Experts of a small language model.
Size: 13 layers, width 256, vocabulary 32000, 95.9M parameters.
Experts: 160 SwiGLU neurons an expert, 2 picks a token, a sigmoid router.
Training: a variant of Adam for the experts, 1062M tokens.
Below are experts of layer 2 (counted from 0) of a mixture-of-experts language model. Rows are named router (the router's row for the expert), down (a neuron's output weights, with its number) and show model dimensions 0-255. Each number is 500 + 50 x the weight over its row's rms, rounded and kept within 0 to 999. Numbers have three digits each.
Before each expert's rows: "raises" lists some tokens whose logits its average output raises strongly, later layers aside. This comes from a sample of Wikipedia text that the model never trained on.

# expert 40
raises: "is", "ald", "tor", "ary", "ote", "sbury"
router:393423545503529501482441490493478568554436517452509487486531460459408441572491526502482398541510510510447459569439438516540542446580546528537406510423516427496414524467478526529524580503506504452501452540510526466672525474461583417529536556526479589549482539476529481562476506400520526427481533474612509434475467433443303524459402505537393400480382517479477483606528544552559576487490503494504497455458519481538467508527448588538444577500516411501524475548442535495529500451497481542621484489557509554469406583466539497541494533481456537502511514554481536478443523439515504473514466502556562537535516543528481448450465451578468441512527550528531505504535547565540486483457454539534474441387501565461570419492470532523434574343539447500495478545505532517518536525431529
down0:515477434512531497636469539615531554508513448415391545582532472474436503529524465401564539589506443505547518567600521490529539497380516481457431479540619557529526439501444517501561496519552589472464444468482507525568467493495528474467516521537528522489613474625413479565558479540533525438379473562560537540540554547537535431517461537468514524511441578542531547514544511505493533489566517450447503455473490537369428527486556515506495529525465563582483477447513539484452546488643526460544523499515534493554511489595431440555477436548572470475543532496517443486649440563372538557535460459542517532542509568503486492501467544501516491527535574518505502617488446545515446512497463483342457503518510419545530559516446509486530489444499507513538525551455541407511431559473466
down1:428534518420500570513554503505515576548440490473446518488575535563489491514546464436478541497524495456511553509546404558512479531438520506480549574468517485482559479517375400502520444478461528581531550471552539559466445467442492469426501467518511542492526478592549536512476514507492559548509442478519451501512538491550538459573486473430512508477515544492436505506530545426492387512470376500574401550498448536535464478557570508476508578481411450544568519517500415484440491506460545494587510529434514407600535379497486461483478517497528539427474527487630432484451460454546587517514507500491515528487558482511480484522503452458495395612576381530481535530531476483534497489681441445369488434552489573505529531451412463543495437423433411428484494505491420586481523379468403
down2:463498517522550518491556464517455471480503477503503489454522401452457542432457546486482538518487564504554485453638411486524442464470475523472525553445511493568550493494540501531500602513507553474469446529522509535493461402448472563470576506548545416554495421526499493376419457411460500492571522554442546431490521512542493459417476494475467609447578534495409448491594516558463560461533481501495470494405471531485524517557523489398509469499371431562567558439461521505504556480483501453546531424513515531498457454499523459531495431497523514520470463440495459522503471540353535481533599431483529570432482523456456533503493545446493524545392468488485393566512545646509475479545548565546489497447433501604584553560430519584519456371499486641490457517606497466498486493631467
down3:491484512495533518486416474454500404520360463515437418552488458490453523504495511512616564557498410540561511548463513590497542598493481471501519548616483493480479432504521526534510475500494535523503494469515557519493554567498435526506481520490522531463520548534425499481495596526557534510530437370593585456514462525417476503517445604496534400385561454396521526501408572536535555533420519419531425507482489593507523505540488344543486513588570529530463463519486498469539546532453378497507571489602540486388511524481458546505512566439494520465503425449482510481438406496487542532408454593455517510556440382520476504492539494509444542528434566597453473470584451478434432533514482464499501524556429449528556440514494447421493441501544533462422542430464495462438546480459490
down4:513547498540565531486492517529479497473495456547525481508568596459428402527568467453578638418410463489568537441536458461442592505460492556469600538513531518472464478580474539507539419521470435504539527464445516557400539382569462487513456448488459531504510434451508455513595511440413576576451587478461498512434520471543526494515487519437472605500512508479408618523441550510499482500470451539593488498481409517490511472467551568516581469434447565497487513663583428532479488578538536503530508514455465451465527426535555455477521391534522526433438518494515456550439442539570587524544448572552465453475593473546524545486449580511558505418451383510487542465470451477567464522548509494491532400466486545463512520479456488518529517543386569542549499571507414520568480492503502
down5:446471544546458504498484504500607551503479410557493440597536518548560471483473446565510381552433532516504384552544463420534493518548459542448526547404493640629513569488541508505539411406490509526422478407504443528550489455532556533433486545513535445475531545553441486502496492491523422554532508518584469466421438465536602532578504485474553447492507463431459430474485499464464513429464520496502481501389485478453514588543536443356531536422563503488444445561495510488492378400434469528366589511500516438514533451424462545545528502464490496506568613472516498442542431524560440414491470385469498513473508426422456434589476454493517460566459497528503524537522510439465511494507503513535425569503511434483468484528570458545553429516441537496507515502510455463442430469470526
down6:412498515464513523459514555487404401498453487557541506478410477496486516612542527523458523476483481477481472456470463526485514602501544572507522473478385527521562515509545410510493518463470471449516602461491420489457514499552517384365478513512547648500487463512583558488465447511527490507478526566409503464483526505484467473576512500478435456536457500485518399499434533502523494470549455449520601513516548553495566483518488537477510430415483459519469620390521524411396485353505543609514537612477492475508441550530546485483463463490521548526514508545418516461520526527454514495406473517505478499583472508487506583461546502468443440460613559494485464405422558514451489413525462489476417528478456592537606617545450511542414449521572491422472551477473538518602572520443490
down7:522498538454590464484457506475472446514486552529471489472485477520466505395495540553609504448525498480503472412530536534500542543499451505499606540534483483504546431520485503489472518544473457507474550477594543552524577557546551428548472515516487472421507504479510455516457506521373532473547517476425612515381450446465458536442485537449579456500543524468476459455440504504447500496496493504540514535423541568470558465553525446565468389488498506488520525562536475580476542497465489547354563450534545555442425506532473529563550505486491601452470500413495519454433517605632498511360450591552555475484402304512497497474568500503517494518517435518437487623537511473474457652545482511502497477508386515539535497533531553453453586514620577515483548470430515501494468440538536
down8:600434575491443584428473535431484547438481505468493488464512505479475472503477465490439506568513514358532543511452458535521496467469553453495570530516518564587542488408447481497538566503486535488500481594506546549525479511386434499475442452504557515527474436554506503468460493468492464434417456575497522489524597455496492513459480516566471382470523405508490508409570405440470513471502461438454608468457497524461595494512588529426492527533502458566562434527526532478535538443521480438530542530519527520519467563484519443435539557440522505570500458573472489458447523540440510554547535463489557521555560549459483495542561536486470546456507557527494608480498541413533503434457589487577572458559471497656460506450389480513501417413526384492448504347503515418480426363572524
down9:507474515551458465454442548490491443512466572537550523529573582498456547533454473481448549582540538474551536556496522520656502434555486601523433425406527483518418608469505545401463513478498525478598507454484514476622501455408466467491563504507509562584568454431444564557512467427609513500496547536406490469491568594500513456470610505482454437555434577411512536554560504529492563473470522464473483508472487488382544477430385474477498502471480502460463562314420505440484508592491427536514444478443564492464532598511556466431475572506460454491445507458479467496461497462413529441517431457482525502467542532550464489556484548433551547438471566433531541498388519466519538520400537483528508551453489509458476416522490502576521462500457474495530546527600508511483488493549482
down10:473522492500423568481558473561594562527467514504508442515481490410551584577454500546582425528564462499456534540468508487510471484455503481562504433563470640521565556479490414627474583460509599513510471473554506531598484557521435525444535577477573487513517530486486546497422530477606574455510416563628486552543615463521562599611435465460504357511549512526393513497547468432480466552477474480477568407514551496542539455453476478499487603547621541507492484540465574499530504446491484446586429458531620472517488431527498532490449464491511494486490430492464491495485448456493489472488559547548367505542515480561579477497485543498459476557502510462473543567501483461419491445519529523512513510539512473472491413530510564407542568437456560566430514507411480439571501485481493
down11:412401418531485446491544530448594498497466495396530576512555547445520420448517500539513433488496483438441485494527473516451394482523592503498363549505466454567489551540416514430564538445462457552455378506561429536406552523481531439471494489524557506507507492592580427484471471458510467503425423480599566538548526384532567534475515481571435519499479490437507511499628530497490534463503481565536451504467567556591577475512480445490485461487516552463547454518414575453476526410485538447492448508521589496466545487536409527478543557489425480521492536466443491525455506468499518493457436501515475493486482536489415508469521511566487503393459450542483454582492413484414544528453477499521440523589458494493564426533469414447493573493501521533494601445512601437317456461458503
down12:465531504471444530552544580565580588492489518428452566540581542543509550503472499532540511537507496535504484425490494508469405503428528491462426390474537500474451446438516515404467499571477481466589410539583540480479511453489461504501536527483450480501547536502501496587472373462505530481532575485561495503611556556535511567491534479459506560584587570484481435442590493497528500400488524540560505462453533519464643576562499535545496494518477503472497514466410475539444493523565491388526536496461482486509507533484483560492496489584439511491577606547465483422374448460500454434481440502468529508446424507518444411521460514544587393457552571439510494444529517366484392498433412499395494467439451495432541410542597448475480499502559482393544499433522515544420485544529518
down13:526544548549454482472501489535530500534498560502497526592622541423492571525494497471432502536435508417485613496579419463413523358459517605526519497456556610502509561470369492528524576458494519483528564482478535449508502429548500567420525474479473447517418451455496479561533520483551469440478432512527453531546396564618612497480516539528431445593549477515474458513516541506498478486506463515467497512458454430515507430461516508469460515452514562537504490523395531492427491492531517374528462575550533525629530418485485462424475404561523479453578541443534445486460566516437647501636482498436528467517539492602509448561513471501480517569511414508592581474460498539500513525431581548544441515490506442512474490431477461575431553459457518466559479508488522481486521529517424
down14:440506398511492466526476552516536522468602479427422599424485546523520465463487406475515527581435493499520471529558471524471444575587505526473393430522489449539443512527492574463482426554496451515496472481519483494416535582426534478531460524443518495435538498542507445491474499452479493528533486439495453638449602466439487469437465540561476577462514490435549529501541517551444555476454507519485449483507504451436459517411389552411589417595522413512446527544501457520562489414566541497447495357575510485538521475526490478545518597510513481505525463506435520516500499506521379485560556450543471485478511577477547385457540576518560478482448557540629410553498474547488409515453427472487442461395513547470444419598536500472600463547495520475510482487589519474435478610479499
down15:539497435467385489456512462476480523537414535475568579422479519499537455462565535569511490469510429481445455529401583564483504576558523434526555437529499470495575555501560468514501421520513500548481470707564525549558504493477614509533479513490477494477452481511501476464426470438465517469558554430398474490509545446455432455486564477549549490478493522526528548501402495452534459463406423514450478443529548491447551552377452473452389530483545520454529492567499447526593490466515394527479613434527589443449455502486597448541524510487463441543528474553489466482421502574598422496448455529511509601467584502469505504415532506513507431488411524448446504543554535479469485555554594430514509560517542635483484458602518514532457562506519470425496511577484516448508482476495564
down16:444552457464538538543516420513534571475474415521461567594568470460545523514641464453517566448485501532461493498548418538458427558504507514496564507517494496482517553547461509478531528484532468559518578557597506549480495464365471471509499442507544656437487486516542516537449528463514543530510441469477520473556556356545487473518449418468442454531467568472459515512509510480541475430498499534555460542513450437480455512564502498459499534391483437488566521507530514437467472488466569472537557536500584497581529491464522460493378470468540496474519503677578523487330487492428559444532474486540556492579524513481488503551473438522483396540588430497497449493457470544476488478596467454484399502518364544477551513550495499553422422489381485486554517507499529555424629516482472
down17:478499544632526540452481390556496458517595455545606512440447537477446437460473491460497593612451516530400545448494464510410503479506437500482458569504604460533546485552441534481388488471482469557444472514469515530462506487490439555473463475545529380502491502496522583489509471627449511514462564461585528479493555502423591513492486504588524555501543609542505556433508497507419536491467466461501515582530555526528475465543545548533516472485521638440463535529495572447439392498504519528567548469522486475508493441583562502552539511610566569430397409492451477591566504508521439496444520401481466451481494501477502545473580476543564484498549502492555437497527508535632491493388527514554488427435505458473488538537489514498563535597534531536456481498505458470388469552420554
down18:447411516540378512486512555505493400485505530519529397445533493512527411494505488429498493498435451468588481495479499510542508527508566501497478513514530548561634530486484458514431489427500437549454504540438534491521457444470542535559423514545507499523558581479530584543497509520570420568429420448497513521543599604454376539498540461561494422486517402537533500461451488506421440494433561530504460522401429485467493567473514518539408393484573490463511440512516551425501496370491580512512548515530495402503465516550461492461510595463504461446565623505465450430508546518575488494513432464471442550454532479533566515479613427541525531492517487514498479476486546512380559399439462426485519512607546425550554464545539517492532509641453493522506525502460472488515356507513538
down19:496469458476473558533577468551490541566415455502558504393451516455431502435497498578455518529546607581452514556432460587510508540469486497514424474462510465510549474500519490501439412527505579482463441434530516505491516515503501490501497496497576488478472447460452536545475476565496530541604462458482422460519475556501509504548500501526615422510593496516429455461520319537510486513490489522581551479495597531453642412527507444339484568468550455521432540562447450471364538628570436571441495499471557503470615481568582497514502462444541482518520475367563504477472547452404497468466446532515537518582569470472463530533516529522576515477493528439519495537543466517483431483526529412554542485484494514513407457409426463512480420485471520497459410508564477477480500517576551
down20:547497474547419468474382487487517627543545483491446539507624475522493589529559510520418569495542542490454484499518546505520463504525539502521696518511544483496608520561468457514544512485563546630494525485549553507508429516505511540450488559496473489542553462536573471428492473519561588570580360507529573571463449477547493581608437451558406500498476480518545510490556496463469577463408524481516500554480466478577557487517449456469442558498511490543578515483457474457465588419521501493499478455516544478545470417504518464444440585453476411510512500548486438480487459575509458492566461488442537541536540623430450461462478483551441424539435495514405546504424483531418497474542590515525410522547388428464536552499475510589492491491527458512539518509460508553458508357474531
down21:428531553437424511441407537548526540513506517569476464404520477491545502479540515383456509490538556421489457509470420503557470528483509411532467543492478513548585555480506502527486563558474524566477527542531523504411513410423521486554527493522532492493490434469487467527502473441491448629517394522463389578493515514496458512524457486575448430478526520524451466424568478502392410482403527518545518543472525428550492626429469475503382447509478515359505586433566556494478477421506574541470561466538494447557435474504502502487390535438533405478472581458502427476464522411382522491459551443480524524521486488566496521479580552421622569493458568529506507495498532537376531458419432472567433532517455535494437514378491473550440452455536488497448470557471494495466492504540534
down22:556522456416455476561443502512465490446439475485490502508557498449451553528501461394502516484410476518507577551580466520540419575498471504444582523530450480531518565554479498503534489621522523507522509523498397523488443476521468605425427504544503407489566455491462469466503431495466597523523474478523579541526455487537480517528455319494522593485488539448516516481570600539527519484507422455430510463553411500523463437533529540487429571523481469505516448578503456442515501493541504479471630516498490479585431424578465421535539479504487483492534491605446503502472360556425613533462464473460506553514549616508471493459369534529438486582528495575473508553525501514514458398500514497402524452593522457527490570488410503538559520582458499477528532555493501608408524521534403
down23:488523433440549490509503462466507496513591552511576493518422514491469495460500410497461565428545606522402528521430638497526627491577432481504515511459544541421520456489496489467467441536483519409429436502500508454503501537516558508547508484519483481587504509525439472404504490514466576597443480511497539507406516425442458575611530495626543509485530441517553537507537423492483491490575500491542481409433417587458365548497513421516482507549487523486514505415506395516621479437512508521480433357546488459442496459511487553572516473452472496571519451462518478492632488450486556495494561485588495559626424464555564478466529470534492529436464489514521504580525520510471502464426576496525481597495530500503477580498515588462608433497514500561512534471488496440572499537595450
down24:571506489505456477538394515460526535482506540584498622455491566470490569559538529518522529462567485541460530445535520525479523506489458436513521517493463449525412499566564520460494466528503462565519519571549491527458475522467476495435478544515425526472504478528413457505541461520475563552503507455419537461476443340612507433474534357479407539439465460410509541550478540487606465423557451450517554455482497512474571571466505491495464577443531523514497564559553457513407510524423507538427501433489533495512511429467475480557469490527538476511569473563429449455479509650530466432573592281482535476467525479585454488426533485540475511421448473527487532574533501501459470539514564491533490552421451484511547497408507434553493450595450473559421414510518450504379533459463464
down25:492507541558496495533395401464468396467469495426554446468489485563423458458520477403556427509486420535583584466482457499480434515507503532426498611499419653566523501523535477522537531548469499386459517484524519461458426483536506495496583520477479553457469580574499508494405610485496555570460559568584539478500456592538506501449464610490448453495455498483495437521520509563538514399522392534576432545545497464571491484521471470617470490534587490564467548417533479468523512497368432497468476488556603509427473488501443509519536452526433540465436507498422523451500489460550516498462480582577487554481486441554499508485494452468609558489522471432479542436562503466530500525457558435443507507529451456510589493528490506465538516483488596471479544457486350469414454501519403